Weights of a small mixture-of-experts language model, trained from scratch on English Wikipedia.
Training: a variant of Muon for the experts, 364M tokens.
Below are experts of layer 7 (counted from 0) of a mixture-of-experts language model. Rows are named up (a neuron's input weights, with its number) and show model dimensions 0-223. Each number is 500 + 50 x the weight over its row's rms, rounded and kept within 0 to 999. Numbers have three digits each.
Before each expert's rows: "comes after" lists some tokens at least twice as common just before its tokens as in all text. This comes from a sample of Wikipedia text that the model never trained on. Tokens count by the router's weight.

# expert 14
comes after: " the", " a", " The", "'s", " an", " his"
up0:428438396570523585574497510451538460453516498433615559486448426535519505562413461548557530515543515577537591589625551471514526443620512412504456585469449489491425488474600504499509420514510482528557508534516514305485503433506394475511431484527524491545454536508489524546437408486529532554506506538416520481438482537513538519484501591504586488496468475534437527467474498422517508457534521591455497519494548453509501549578540474497490479540488580554547547584440440453475523489578517520510543393484465530549384528588582556463473493459501470464527446501549506457435606453463540449530495435469500531400505529552530513432466550454525471476475549480515558543439458467527438550488
up1:511491552517466578602500555492456392422505401463544527543456520526480475407500475516494522508522476577483555487541475523448452457547524539453399504490485486510594586506480545502500490463547531412569496440537567485498548473548483568573526561397428502494457441440597555652480495421501546523554424499506557477448497403507391451492428461430622507579484442399544429482501500561513464558451410466511511478546474511394545419488499560520515485531520459482569533464520449478475541594541465483446528450436512436452472523474526479500517499497535480512591397425469486565523558507534528491562420433527468426471433564569562498433468510557478441472610529529550476499463478470599524554500
up2:521531516506516544493566518500452460519418571528527504514513617468486494471546534465551556503560514555411465456426538433510442515508487495429496422533450450483462581534593554516625457475404558616465482523571520521515492636560549450572500504506535513532561469470546461467496504520523551491558549477622525453521482531556566512457530537509533444467454502468482561565475568582538481401581505625508559498547563529473483361525463495560468399547471486467513478554429520483450477484523608489514583514493526548533528471529524484465544447575517581494467429488492501458439572590481545518441419483408528470526481634479572566451571448494460498460451555476456509449489523596465607523478
up3:559502600457442439544578544463447553570526549492515536502492383490396571586465534497596428513503439466523439506498436543425570457539457509550586515454489457516521536568577517531431415475454446460484520543463531477470527456512512569545529475618413430507554520522424508498414481562464526446535568552598541522405535570533458586558533562512514462500518488497466478508449523425476586512494476507452488568524372500511502471440498480506531582577467523421479473440442513591459507528498447499506545517595487519484440483438585473468422508594546538491460523513483563481410509493543476493504475426554574535386556489534532536388517537419432551454493463527495485450541564380540507491561
up4:510457473532480483501467479606442414511522582445468565458440592493461429459503496498408532434441551468495516537381543579460479465476487490512448398515516535499484550487585470543453551458507439422543471522489502527418519562512476493558577422453388582485445504556494486513560465511468578386508566532501573353506490449432518502463469479498574441508537439589508543556494457599504485479489509527588490534478473518328495492534603462469533521475488527504508465486528555504484536536490426569527539456550478484443481522452554595444545584545524505482476513472426394517484496523548491533534455481560495525341423542507479553483474503571456548575434571509564587452418480504515528463502
up5:526423560434551455541628453485500530473540526575534566456657538441555495532566551608476537450541510490541477493542462536434556460527499536488525495541483508521570562549464494465382510500485560546508586508509482568431589442374580432535494504528452524543494448520469482550501484484399634508544554489515459544440471494484568446462489473473526524447491455430580483476458447550468548461435612505549532536489452527532525475446467473511570541467447521453507501529457496496488546463533525456448526429521551509448415437545474549463497434501504457532560464329527560494492487546573552410553521446563479494523539537394482468507492483347549550451501569548506526536455540493509437514393
up6:489494597602569519486645524557577490482439509466460530430550471371466479532447488520539423497522446553479559501547538397494515435474462501418468512540520523497584466476475576479496443489421456498509540557485529481638503481427541478457591538509480470444464452549470527465484491533501406539551515515533446426564422558517584533466481548508474482515491487421447507536507576535469562492511409449529509572477574493512450520527596543538489525519516397512491579605538430484465504549472596500579440634508475499544488469562494446550471449440533491570491535514536600463590490455436464561537427508483535481545521548477498497482406418475407526561392476466600457499478489471437460542555
up7:541501524506398538537536429542516448518460524536520494544499506473372498538635358473561501503471494424494445393422483462530439471483437450443510471502583541505506466493425430449548501512454505413484548495498477462539567492517525532486556517578586486432516456504507538512564511564470533442537528521469492469584479512513530463556528559426485595566534557489414513469389432487516482465561460472531498510410443393523484561460505544573604536475480513550558476492508469435503467528563461484539502612490582454439523541525551482475529500495607524498410470454543553445466540404585502424519528590510487466539497454451535501419500464572555422455586468462482550502374500395501415445547
up8:438522527469467475556459465491619494515495504456439559577526511549456480500507464485397468516575476476483514468531484433532399507458618509516451608523516557527524532398549524592459520461431450559466451529389567491523488571477513430624588466543462459462423451487535469438542433473577465423457555498532518563475437553450604529497486534560525533422440442509578440518517496480473498527488489407464444432480505500512471486568457493600511454479458535510532451469485530493579484532625444500513522546550566473600494520561432512460463468653505442561510509480631449509512470517423545466500483494468518541541493579597504524466505354530544523482376498515498553492545512520500477515477
up9:476550445590497447466449499573497416512527456600584521496457474496503415451492438534438481521446515543521434544546527527489570638497528532444444479493416495546460595494455487438500523413448490529405506533503527500527516455503576463534497549616450362509535474429499414555462528567502423498546528447430579532464449492512536558472465526533551387569534448578565469487518463540546511471591452482452514465504514479539498468443412471468506498489578503531555507546485550442496466404477413419530466510529546607441482536462527441549458445508598528425438535557473487476447395433483502567505425603548473600488493527491526553428408518507412474496517557514507470538544495471504486388460
up10:472433460467444509517554410554494396537481439502569488425489402515492459480403499509464411548552548519530547456444496471550487563640573594435498518485433520562493453595470434448622448403483501442412476489439475499497513579499505523489564464567518480525467458593454491501537475516601555506540478522303491528512546496490498532498533453532554529482509403475519458503466437552506456503467403516527502514526492522446511446482516530499509511379524511573477384466530506465481561458532445491556571489473491512485460531586548445437474460471488432526555476513517586463461554508470420566480505582525532486487460477549421556486515543527464456455441467447522538396592471443470477585611
up11:432514521463545578483501548454472500466434462457568539532621533481496488493439525504476541559483534466430479450546470480510474453526525441445458519626565512555529495528431454562435589517485545450495512554541482530556477526596510536554511477534560585465553444462438460525563452512449450505503600542421411428481498529507622476479456482405663552431430417511464510431451497447500452511478428536520511479472505423582509399488443499476478603568546457534458563534405515525477584501588523541557566596524481500453546560511517438477518495504396533499483520439421494554466545493480451476529504543446492486546491535533463522574475553454438466454560490495549523383618519444491456391479
up12:543412451515547598572440452488465546537446517478551501529510534406374546438496485529527398525424501461482497513548489520510465525495459475490560401495522478560552475539448542513574533526476471427512526577531540520446458459422480421483433502525518452476450561480576538444501513519491672456576570543439525434493380510544516536478521554588453481467445495486501511512501442539460555491484450596429491471502529550460471488640558492542465444533497496514503465497494495513590521465529589474421487487507502483531503560465485593560479459516550514517526539528460477463468519488620490487557352560486629529491518454536486488372445472413585439506534456523485597537455505483377502412475
up13:530426430451551514566526522469491555491525462525511449520538521563398497516474515517431501480502505525523475467506517494513472524465475502547479530494466417588493462465418556482513518521472546423515535529457441452520386462510431505450511547501537495564487516501465518470515388557508531380485513435458538473570478421517482425483529494404568529595593493502538459453446595395579581502463576507542513458475449473444523533371407523445463470480509403505578524551426463469399579582467405457500526557561534485489489406430440456546489457470525623514497412547501533513514479406442535592543566553503520456388544433508501495455507482521449426553525511420571509519504518377580503570452
up14:493554378550470507574506432513472419473554354544505486551427468486411536480416482465441522491497512509621519558501481486426507450582460493477514455499500492446413502485502511534513543481579548544515601539603535513527551479630532424414560509460441462445515452482464452459468524538490551528483557509458557363451401473507423562571506502507609589480491524526461492483491521621499417502487529433566482531540510553493581482535567478475566475496473573605499445525464500492445612484500511455506405461468527504503441467512601487522475512476432429595516518444448438511408429528546418447533464525447527507475580544501501451468452540508504579562495582502482416459524510505514554507529
up15:522513505547500478539410457463494534470498426534492596510516516554507500533532446468514610607496518615556486522517522411492544544491461431417492477594480576497501524588445442370558471503499524487623537557544463407475519430536510537506473441496456469542500562540434470527539522481569471494471554514396518454533484418499416444536486439477547392511482538499485529498445482452497575467479543462561569415625501472496405498475535489559437569480482402409525490432547577553515515507508494518387527489496382616448481547432454511494468479504560481570535497549512559484551442466493436470440470508469522479569498554525544486482518555452595534560514465434615456559570560478544452495431
up16:469588648599576515507553502445499563396513539486437482497471482474475519424585402508559551574570439406438510490557477524561575499465487537495529486447445465537425579600539464445487494508482462504426497542419417502534540551526539456540558473494454431472552580556537493488568431495566536467485502575432524514510421607533384503407470516571519495499504522601506460607512474479485619584410549519507534538512522503526517629548498559495515558532479601464412511513487529479557496504572492516407511507493510524478497469550567611513518548492483595492504524417509531534531491512419498494455487566491559497472572464451519563459425520464565468511477498517541556539601546524522450487490
up17:577537481523447473600502477587519502497392476479504522456386581444482475477534547420470526455466537469459548558427504547477483387556548463428477419513449483463559450503500489463490543464581512398476520483486500552527583547527627458533444502531465624562475453495549450520489406540519646490529494477536472431502473520529536463563512468464487514446530558525389594515435481454452460442510492505515532496469473360511467492519590587448534474529524519474496406420469482594523526573594467463440521514487497501528457522530507545402512407479534414586449484521528550500491484438420411469517533544424483465497483543550490500465466511647463508518535450529426527523440515514450513580428
up18:549441504435494549554607477521538483476376525498515497563563512547518541584517482557408516531456533506445458520501531491493455593449481563529501410520459359525541523491448461463491532511480472538457453493479431413514542476527507485481500452484419594469563448490475496570531455448518519436542550541429602464520578529566551559521479547490437464430521420548394428398469486485547545473525416531537482492538465447531515413516492527592562459526452486525504503583514464469553470459591458495585538564545395526507436524393459456425480432420464476445467383407528556482528461526429506530512415542516433510479428540489407584502455518488450403469502455566553490417459467519488461470560
up19:468412535527445571477510475502533432533533469544589483466519503398488542514531477520535539474511544505426445419418521465618521548420474400392490522479527436562528486400377466502415432456456499515520477470444587469560558464496401453420515513473453501436546533543524474559495508540542497510508546411449467486526460429554508416595503496476441448479555397505425514569460544547467483449516413568461545428552560487440555495520487453598549425474445478553561543511534520518503467500524497523478400532529569453432498524530547541485550503549583523541523597519445479452461550532539423462392456504456581483433433438519508422537463494487545441481477475589509494562499580459461404472417
up20:471480511540452494572522500523416447464450485496525529406465408537416468482456438477471528601537550513575545446517516362455442498544508440564446615499564515454526539437538478492547556439446489503468435531484486591548505450519556427533578479541456504482447484409553497460525337529524528465561501529545596437520435557522505431503372465524574489428490474472526614606488514524477486543534512456456428527534539521598517539527525485404530547538487508537468512610549532478374556563440466467462439470534514470531531523469514454551539457435530536456508487502569479467467504433536545480542449445471466472513497534399441555458557460559601479528489619507549471486450526608514492475492
up21:552509524509532518527561460473503531458557496438520432540524442464464441523488467463520491380536536535531595570470533552551459519433370524486396457532445521515489492444555525388495491355585536401483514501447516544504542466504482566419493479496498408525452485528489479503513465439529567509460502503481404499552472431553522493598525546504454394519554551427607581456513529381498452474456429528527518494495561439470493492519497514490566543484492561443429511453464511551465498523506508532543615580540544548504468540587476398546469556541549467399432550529469444499423489481511455500604508425489435427549459514572564529464532536549581462439431464497487583386451445444549469550491
up22:467424523536504557458578564454426493446491537570477497522389552553553399583457494560525532482583483536541548472430594436518472416478360509474475566513410515569486496473444447513501452503426479588495540524549397443595512414554442525553397535548525452492577512590512466546416464507435521488451544544424562447543440458579526515540512456422500531524461511425604471461475549445461526532438493433482458514551513518547475481479394485535523609490450520542494448519464474509462462529483499460493511554483496436448496578487497554440491494445512549463538466441532518461536561478431421530513479601467492466581530498526564551507440541485510531547534456447522652547582579424475538526526
up23:551494403554458487529541512476431456487459491474569459475466551537470450442427525404486453476497522520533594567459526455522547492585482462422536563614487576440551504555547440487561529471494483491511504439536531492509580543630536502513546458453583526473523464425521421528442525414421463477515365508514465583506478406476426371535496512587471472518549353510458445460464402542460453464510406627559487452558520462536450446485448513659502544563424561456496517528514503526449521511505494497532435521492500482556485531487507475440543477492512546572497509536510488541537511520454476552526417539412573526583469490529564527482504487434525435456636472507482557522468423523490529524465
up24:469489453470465572503504502476463456352475506568484548426524385483498493452514511505483474569586482580572490600433519489519495414462497480455523500573484470453556536468572505501576516549513481495483463444502450541505644469486467543533443565480513476522481536539468553577476521436545449492557434458601543491479476475532448501475486544572527537372481483578519603621462506427510556516513562531545437499511467378514525535555509498556527478533449438451535562571502512516569561537558501560492541514404486389551557507436395495428557599611462475484538436492404595504496496561569575522487502479556458572526436442468498563494556586556443453460493423479531515496514511564505481470460
up25:490505476526508485540464448452433487501563466531489546510448457474467476547504513517514531613503455612487487419510407520540559583444434476500512491578421484525486526478560434485486389431555497545462538494527479513564483491543472475487468484553548459515469602520461509590422584465509498511532480547521564450621504540535560547437465483513564473552593485464522512453535498475461436489520472522489489451457539466556564541496480475578654463519588481551552459497530554523484581502486417548458584475514436326495441567483532498456489514465350474558494483487516516512436504543500439501565503490538392458435594498493528574489513441470435503591611527498414471599541582520481446515382
up26:435406478477505475582497517563448447409437552483625502485512534472480669513558460529484428455490484484478498530551492487528526467564517577524496517527517497500450578573441472503436551504532562554515396536467470459466567505474430563499430598462516399556464466510478412479462508576553468574490481476434477538487577447483510605444455459528454532482564511473559479563431452565471470510512528601430463520555425557487464445457585519465515524497350605571525541461566574458522539511510406480483539491535476534455482428496457520458514478500442461522595491399447448480486450524634498474543516486515483487494418415480565502519519542458500470377458516467503444518547473488528529603554
up27:486485478575485520496461495485452458469418409470472546501512412394454475489395465485531475514481483502544509367499590371524402449516469486509432509526557577568556509387488512457503504502512478410518525492575573485499551530399501616514495555445484449459509514534505526571602587403490522506496538619450505564462531498548492505449560509465537459587550499452480496500522503572462506443522500420486500467407568488425466554476547559464562514498521593496613541553555510551481427492582544549502610520563480526505440573493499542531492425425550559481487525437405494520522432544428434549488418489495514451539504427507446563468465507449475470447365533459501462539442510484465459484563
up28:469467524558538554527559450522569476435473440519495478442521510524401550523478552550521501543471524533525493352485556460459535490576447431491449529545521464497502557465490568457457504476551534484490504532576498583595568518507563467478497453649571513488488556481494400558450532552499628490480581585445455487535452578501504461482494571417451552536523414531491483560507476541532498361537478480504510441425455489513581575481457485556587474473466552498371464482559516568480541561502538530452507406468466545561488433602554459417519631505491520520479419459468571478482419515525476480545521532480432578536459520551496413534491510511507422522534637516472567537420455494549480454524
up29:483536490532547488516470441505484511457433509477447554473506441504566577375533552476515632551473520544518530541568547456570529493567446547469590515506476492523449482492510624423536466407557431412485474439539503439567614408524511442471504537493515447495447529545567490474380475537504555485522550539473564450535479493549574539493522426436528521460589475533517516600447557491529621462462527485491421503400418328504548529579465460514474536542521543496514486455543525525485598579520466553500573440529523592555498475483563503575517500509481461555548536504527581547489548549566568561540550474468472526479455497515491618426438525495564497549574483563478515486537517492613452492491
up30:514411465452487446496568436439470540499553581451486410523484583497539532502485449564442464481603523534485419452572408487484516527480526520474471497572499474433530479498501460521525492522480484468558494541467512481492490559542524572469474477417520510624521567447493497567540478548528483480513563478543415443614445485507524516506461457515609513452528392480467426598465396386374375441441418472480428492485449474521484539530513528431613538490525516528514417530467557541460531459525513427495617494560529462502465402445407408477488463474510413542513555537522494575482489449499476542406531468549571535501428488354526573438448522542500476457413458475514423512471487507517517467512
up31:581459496513552616495560493553485487502457411565538493444536583555449475449488523517536579532517560519482471421589529473447590474607412490500434421468448534552547528449535614556509447529441469510493580428458468489552567505484431558500575408435470490492541552496530468454494485493525497471480513383607495517570461479420490571538485433518492568552484491504588465476462492525447483490609519507588558549586445495463474509556475507607516450382522476542444507556473491507508632557489550476496549487532491475506508499488541528489481480538499515527573473397461497501506399516445552450503458434518400489438507524574496411609523533489433437544448551480559553540487635561560499507512
up32:494456429494496505461465475482548547528513498404486427536545541498482423428458565491516488499488541468554540400494465399475534538541434384510418531454483493537479474521494520539516517523501543426555467457559466486571457431538512523564486462548477520461472497457567471541484473402459533468575446563453516579584605499482511502489560490511527550558535488449373522454540486481456375388580450469484491520561507495566397450562378450464539516621535596472494481514460495515507523487536490478467533651541509490448454548473545501523442508509532501450367422529525543401485465554545531444557468551497489381493568453597462535468470500464526511525497427477484494402485486578573576419447
up33:525513492492495529593428458478438475506506539467580546423513561459398514531478569465572529550476511503486520495531482419495627554529630542449537492503423448421439515517537419508526465487520517499447466489582532498496563497498585451527473509571469532586455510544480465548476501508476534499468548558489545584583442554460444507469523477498539557495607553470565506569533404565487438470450544530597485438461479599473528515506534504459590471547556537549478483436454454523592509515540423466435450545579569495465475524560497544512534500510424399547467552600478599454493512553479455455515607518486489555539468436571574407505490468507577460568553523469327533456593540528505469520429
up34:432455399472532430586574452514487451488501469530489482524466537606328477553418436535532453507508463568522583592507605477367525629544599534490472476560507493501529545567457514519584524520440515506507455478461373474556511559546515511476448418443454419565498472436494495603491513454545547438500483449379576553532536445439563446502429536508530443508524501504604539521442491521493468436502497514443572548514491534434517423517430549504529516551473504428529482503490473587619382535493525501477433486551472469537525424488605461538526499475507451600498484447455517550468528548522567489549464487549461489463529450498463558508597468512528451537548535511529526517463535467517472549476
up35:461463515425477458495465479473525469595435598458545493438522514455495514432459529511505592470518516491478475455418524489458520537526478507506422485537469509490526549477538529536520430523525469479519537503551369566510625476525445437609505606453438462435525432508537431525473590537347491488485576471542595550440569488553600525434524469467495536500590460397469621542503463537523482506507507434479482393493524501509546578470533504507557473422475436529526516495535482497433459458487612454494464463517427505463481454473526487508499563482504412528585583449482469492361463460552460468464443510531460514494516440481438621538521497488616518498401495544429533518433562421437560572487
up36:436559556546494477603423522443451486517504434626548494495552516558487488545581529578566553527521502521485452481450442484434620448469501514569588574567420499462603544406453542453528485564537469492430512513418408580496520482518459498460428509493359555530490455523456453472439483547574564510501546489431436526567522430526561492444443449564520473513510433447549569523463504436439572488506566534453416516474488496425518463526485508493450482434555510486480447568617491615488559543585449540420466482487519496446475452562564568625434547478453510531471453511515426529448451474503509464585492504510503514560495442487503491554551495490390467433512485499591604465473490530460518525503
up37:539521532438545407478557454487512462454538465551501396544476499584569460478346515490482476523561500485536523495513443475516591549505583573440535437476527470494498572529580529480487530533433497362487571549477492525583595522477536575517547598519444480484493487454510529448598465512516482448519513536555405506454461445448536474438505507547576594418463485485601463519395484552508540494541493416457555505537514570546532579484473523591489535535490424451460427569508502591600494451441338582466564548504529469484510480525539527525506525472466574456457516444534456547502549440500472558450474529412514491444550426547457373518535464446517559468472484582483495485556482444529583479493
up38:463573510487391437600541431480425494414431436495527512441477472537540565497477480467488564453530487579614439482476490448422632553549516497488502467419476434448599419493547528594445584493532510510377537512399534485541492519558494499549488474491571504413510455489608506440448456458531557468515521488463479501510445450457585487562496508465565548485499504471524376514511482534444440471554466468528445499487519580540504503446373538507480476601451545503533530560510551470619554512472503465531490552548426581535486523518465501451488561453446475490471479516541503489476550560509485507475548498470544612508485460492560470520513458420522502554534595572474470480509583372654472527548
up39:487455434510456433520539502536506476555517518486503497532474517444594531490523526523499530515452598501493391516442372504456482497538420494434559523494516486532496544447461460464493490509544458458562487587311514558445526606467490507494577474503441487443468482473480438425521495546464486567490405445490483490436516535484439524577491462555479522560524466580482426459552610513543421530530434507553417616451609505491507421542463543562494452584508473565504521523557566465403597503527460424505461438588484477514503524562513438452505517467452485428636540459453437539521552542514516485535552455487491531561531457548385515482539504602494536463575482454494579431555574603513510533533
up40:513457522552472553517548426523503520428505513540514478434512483438459474542531520518486582555472423478485586421407458477465533459571446539483503543526462529460511534400515611512485521421399465429461409517481509540524533529578535543538467501528433464501485540423553538493466575437447606543609373496483403482486449625517436538563495509474489477566442401509589520528485504452491496549452427530494597521372452504576584534467538523527547507539551434467446573509468530562542522522491534580471558469541467520488520426572545421476511572509557530512524490467588518502524539402522496405493449473488573536507491498483435421542487459525479418400495451499486488487526522378565484410420
up41:478500503535480531472520601461512493530496535519465537473445547463452480550513629495543525469603482482598469566421510475467592462560490480488506561501474495458469508551460472577518607507488399477579542495585589503505530426491511569621393443538514460477588521451494506450512536498507516558626534543393444579552475541432377479529541513547554487452493517517500530488567536588546445558519600456549471517433555568474543485578465551514465580570447527473432476641574491461510458524521518537356529438474517504542540516430562534450560527487489458489518479525488390492520493527497438504590518510461479499487476497424499516497592472409561481448512571493580519470536490437541515472410
up42:487530515425543546477535455490524451471546549480421478494530462516488470486522513516453555508486404454456428539548531615567495473573543480534503526517370456552414546550570464443468387465549538459570539461413424482529505554613515479432428514538494553571470436529549401472535386604537492498516484376440558548478547475440411507550443523516610541511501507554452570512479512459521469497466516468523465397539506571487527493519440514484464463622451438525429433557473452586522502497518508475524401545502563547542502421431526572475507518463481422510482419546476469512404504548454502454471369498467518489539459474570480503442553551541486405463571500551464444507536473466440474541420
up43:529503566438446532515559526512406504478421464515558552484417421509437486565486410525478482521451528579431506443564390433589496448512401555532474481474452537572457445491478560553590478483600463424479505555483476502451535548495542520483478435482539479460524511519447476529559477551560519459415563542567518446529465514423498502532468477479422488580453496556473493469475494517513385528516490460500471567475520556440475467534532551407559509536549409413503446474524553502535591494461461635477471513572448508435487470537427444521606454419435533528445476540465569455536439500477493502528391531477512448477491510468464485513464492567510475490522591527580435446428525534451398610668
up44:486474497497404568575505477522578590507493501585505453523507410600537477499469517475485498571512580467494499574530462542595569508526556511584530440466545533573500520577453479408542484483518503397626479483495499501460524507464494469486455435412553472593529443603528435485522485466457588563593447476486463421523428533564538451499494441504372453558518523554435543438425477464463459578465513588481519549454408492470494472426583522526502497512437520486454526490510491499531605502497513553515483486548607493489426462402553535550435469405496438465502494501470568602570478568447447498518510522447485460507454430417536541500573521433567466463587540629533500491549516427534528478491
up45:561412385588546450456502479495416446553617522529584513485457448523380509462534425472461456504519510455560485403488581480491465534542495482510527518495478443498420451553465512581551558453493440555476538451421512484506461565561472506472438486464480466561469493533427479569548524463497494424422528495433521510512490527489430475446519510524489489522548487501484536602483554460500525487548578510554500493462481431415543403457360477462557567523478517497426483437450576574477493544494459432454561582571547460501415523480580477426543425435574494485472498454496466474449464494469584597499498547571514433449629443435526602548511506484565576463492587555422457406493508490510533567440
up46:558571507479555535544470467477483436413542550453531555542500483590613522523520573488521501598613448505465534481534528561441486545521557440509504528569593492486493478491451570430495518403473559490487412469524433526410514574581472539448407529584529540550423463571519552445525470536549465424453436534484513543489362465493525481559488483522465566534477479582537489531550465488519561497460480547421465438410430516486510464472474527483449500416403526437487469512419505551490594528478433528531509445528502383597439521422578569498502559501524448670492445400517468506495562543536547474513482484441473565442525403492424493483533511456424456548517528473503536493542518458459523516424
up47:565441473604579496522530322506499506520579508420521520554478543541487453406536484489486468560552481567518544503533467511585453566525447462609468438468531616440508478486458469521525531463425567533553487590492489483551489593533461497599522442445535456520499521429520458442519457491638551526505450501483412442487472468405554441518484483568564483518558482493463398596517529392457512464509515480515609500485464518461548540553480513556579512497448496475545534472430581534577452462382449552560540463557584525502476505506462541411497400545488480573543512557519480469520404554380459464433499564517506478381530543531472487458501517452522461568484442532480502499491467504534503492457
up48:509522508574521491520473556550575497493517583496421595348430501513538485487504577525433467478529423469362541516504447495434491428621452497533453469538528517437500432394442468492522434534625413381497492463525496454506535548520556549488475494449510403465529475501498464521420449493527480583535503452470588488489482478519550479531442479511597446476432491406521489514508433425566543527510485527416529494482462429505476533470502545564458577429477485506533437513470493537450527499484485554512435501544504479454517446628589409492469561471525491461541417521495530552494490495427358499427511517385547548505496519516436599575482408511443423462515475449527488577586545504510538456508
up49:610479550530463486479536514511495540399463441514519505523471579567515465452430573556462554481577556505501579494563453459543472488525446494511564419461510457551613517533421521500541571539505458533531466549457487485536505487477513540541507418476480470412518585426519455519558515430471503541478432493506503564527589603490483437526476590534447518495503433452484450587472546473582468537489503515495553513553562498582557528549517527492474516385461481523530492613420498552575503474529494510560538541541525384526485453493402462457542505560371515439439490471499565516524523528369429488381442430536486492412538525556461491530544466467461437515378411429437524578540426406495484471575
up50:551517519449398483510529468533567522462465552421420594501475548494474546411616519522542473529530454540483490494527466465586522524577544492505437372455458530486530505405544545614524468470533473468461508551531465489523463531473540528555456515462512516533405585533525469457514457529590489572475547462430478460527550464534574534577463468569554506422507408447506483588550570512452542550515552568506508523512532461487566515482488451491535529463570448542507429479491439549461486568590528535467498483543596485476527490505574481431489496533499393595426551500542584559524377448463542502562463531423459465454458582549415655476591464444449538505507523458478608513503441602470454465465
up51:538521500553452545563487449466506447500461484455555521459482507479339560470520424510572475501511503581476423543493491421425485574567464478365475453501509574514502532430450506439453528488540390556466473509425492543570506482536527450488486447559505430532519436520480464491513466474598528478504504563427530449490490527531533623494541556536446457475480518449491464529484504411526411418586517516495414506464553537474533464555443550600488519561459547546497479645490511503528478459448491528439477537504543494663445510518455476560511500563568504480481468486477442542610468508562382457406448558533506444519585531512465424492553521445584396457466416500480645485487465506481494528479
up52:551580536457498514568416512539558448442448531417507485449545544520501513435507582539498425529412561428494578508503594510524464476590510603467499479463501487639550473543580541494458515475469549525553451571552465521558549411488411540551442450564645548464465497449566495528550506523531494515501583522542534466532444465554529507566499499480482538517516403400466557542512516436463582477489527469506520557513578549447487512544607536539529466512503498448483425489504491490433467465594486600446483541558497468453513469446510475463531546501495606426361559476389531463478484585521452518470494524479467512417520375521530545456441459530467484493445562547477450551585460526432460496606
up53:529550500497425448508490370432404465410463519580519478456558415516487586412500476478510491543618460511546510465461441514493524456501530562517437551453507542485456560407589444499480538417524479527544476447566396510470594462493491560563533574542502503492435466576550423547505480505460631510519485415487524473547615469573513509510525464510492474432548480471558473599452461495518479513547578482435449494456354436537457484525446529491483471504456453569540554456481418510485481506431519506470528505517520413491534410439476527489492553597568602506527485570577611520483563541491496449536534393607479437500479539471487565420556522499523464507519549550482492536547495501461513552390
up54:577443509514526479509493545383519576457574509458442561443547432539471420471500463513443558485468477547560446573432555449538532450482512583463475473548517529494534531526549508436449532539572456443472494618529448497495483570488456442442551452527503453461488485488514469513508426561509596514461475584572547437469551472498465461526514494530488545582597477451570534593502478455411571414505412449555368471431502472557623571526456532487500536534482427515507537567554519501498572533522514491535493531514595464579544448475504585559453495420490508532531487495481388446500419429478416456476457490476482425506485536392595579488461496586615507542453531443489482537444521514457585534412
up55:568415446516517532569492477514403476484536516467523497433510480457480507514487414467544519449507581555535461474459436498450434504469541567542500575514538487504474509529512548520539551535474470387556522549479547526607437524504491470510581548470427506439463522528445467483548470593466567468554475585479577453507541514501626472549421409448582470413562421517480530622483457543549553528559454551502534494573384436470483433430516506507521533611453448548480464448605484460445471437500535458473486533529405523512509401480452540567507545565543484478568428443578513465511517596370520429482483458495369540518533534488545505444559435537448511503469533553600535536541550473558544538461
up56:471528535421465490508463574499547452408532541588521469519469566564389472544482476451578528482496503543521519407554556498505486478529445445450418463476447485483441542554565549530529496566540482494608447486523465578527520454513599514479434529541598503427599561486519459571534479445497505529506513551514557554470579492557507508572425448546476547525533484515478657529512466452445518535588471520523471535416575464537477418520447589541527522464549509491456408519507446553518525455576513558456546581456431484523432518545489570541536468562502567552378483509397667496463468486483416466507563470518632543467539464538499571515519458474530430494488442488458521532503595461554500472423
up57:460434314506467450557493426541471492449478411440493479491399524480465491529374543469456548493464403500527519506539563460444472533575564466444457553574490411486505593437454487550511553442486424508412560501405501507471531526501488422448532522452557455499536543542542439493512510418492531479468469419590496434578432488511524574530487485530455525450470365433530466513425500516509490518464518540451449538442477548550544468546528576493550560491475495556489453528437553569457399528515479507462457493405518516448559457545448488472483557508540486472524575402539525525466467509490507430448462510497486557470427491539399534424438404507551421469508521547473550584593501459545485628428
up58:570443523501495500483462526531481441512528483528463480505506500434432435571465438465510452565522510448539485502451542522581525575527608540463461382575529486515529492424542474553520493509406473480565529572422491466507609545494462487539499513464484516524569520510470574618446481463504534457493428517339445492550437552506512500497565509474538579525514595513560498442446539515347459540491447459516582490477427626489537573473442487573494451519528482500514539574551539479516452456583581499456476486514552546541441452478497561520405559511559421466554547406467556420561383467456547491558490554468476496500533576481455506432500460540603467540413505419539538441445588552492484554530
up59:509553541538572503451542461587469507439478552512477565450447502506545545515432459469381569507488515548535567489551442413416457469496508486526595503494506552524523405549527477439551524537534572462433532459539469501387596499514560498554508446558538585479435519534459369496376486505520556437593463609436641429370505450496407497526438456488508494482542524550490466539448559475478577408473481440507545555510525546501535634540545468466554569442528522503496477503479494507456531390423569609474544531539506501538496492581481490481439482495519457478539541466501567430471536534472471575481509530399500532412508466480429496514585512488527525529522473442465436502517547506455533557429
up60:515503510593504462547524411547462350465560434519500505549463581613393478479405422437534402502490495471505447444482462440536439560515543453357538451553493498517508538497518537504469480379524435579545554525470529494520576537394539502485461471475521485607487482574534534492550418506532485480452560566489505520522539552565478420544545494518473555454469536468535515556486464500425546536539574439536472527546463405459511439484520526429561542503497454532371463450552494543545589556507458567464495508467494542466479556556452505503450434497620547582584507489534589457560474497506475423511482440479433403528602513487424462575441459510419451510511443486543506527442525460474485456522
up61:472492532527489536548546569487568421642471493418423619494471501518551457554439432444505487513499561441508478465448529541366544530545538491457494566547483597559486498510471456546514511479532496522430526487474496509466432510440482508453505474520456507511506382536444431537473566511411564519583500486537546486524503538475520473531511472513510560551605445482438517461517401473471526657453433448520486475505499564513464497561514490577579572593514537512657487432490479581542519485502520448468476525473572399539570532516385464432487457532520358504481520450572481483450388578402522510477530484554521491554538485568478425546502480565479548492384534439489534453528522536486482500449
up62:571498512456508559491509488423422460439461481539483469411504546481520543466565536467544499536502429567415453496537532460504501463527574518594523407499490497419462363492466467509428369575555454518529457610551479484606580461579502486445470443538534454536559541526452602566512425529529415612509485538520488548536554505447475505477454512598524460558550542412553475476447519507537527523467588533454505434579494478520569479474510487495500494479563481477517455524465449499517392549446495563521488579475558476560496502640539480625480524506478522461481461504619514483444406430476512487450476552577517532607463565495461539487495492469501449564549511422550432587526604476537453514505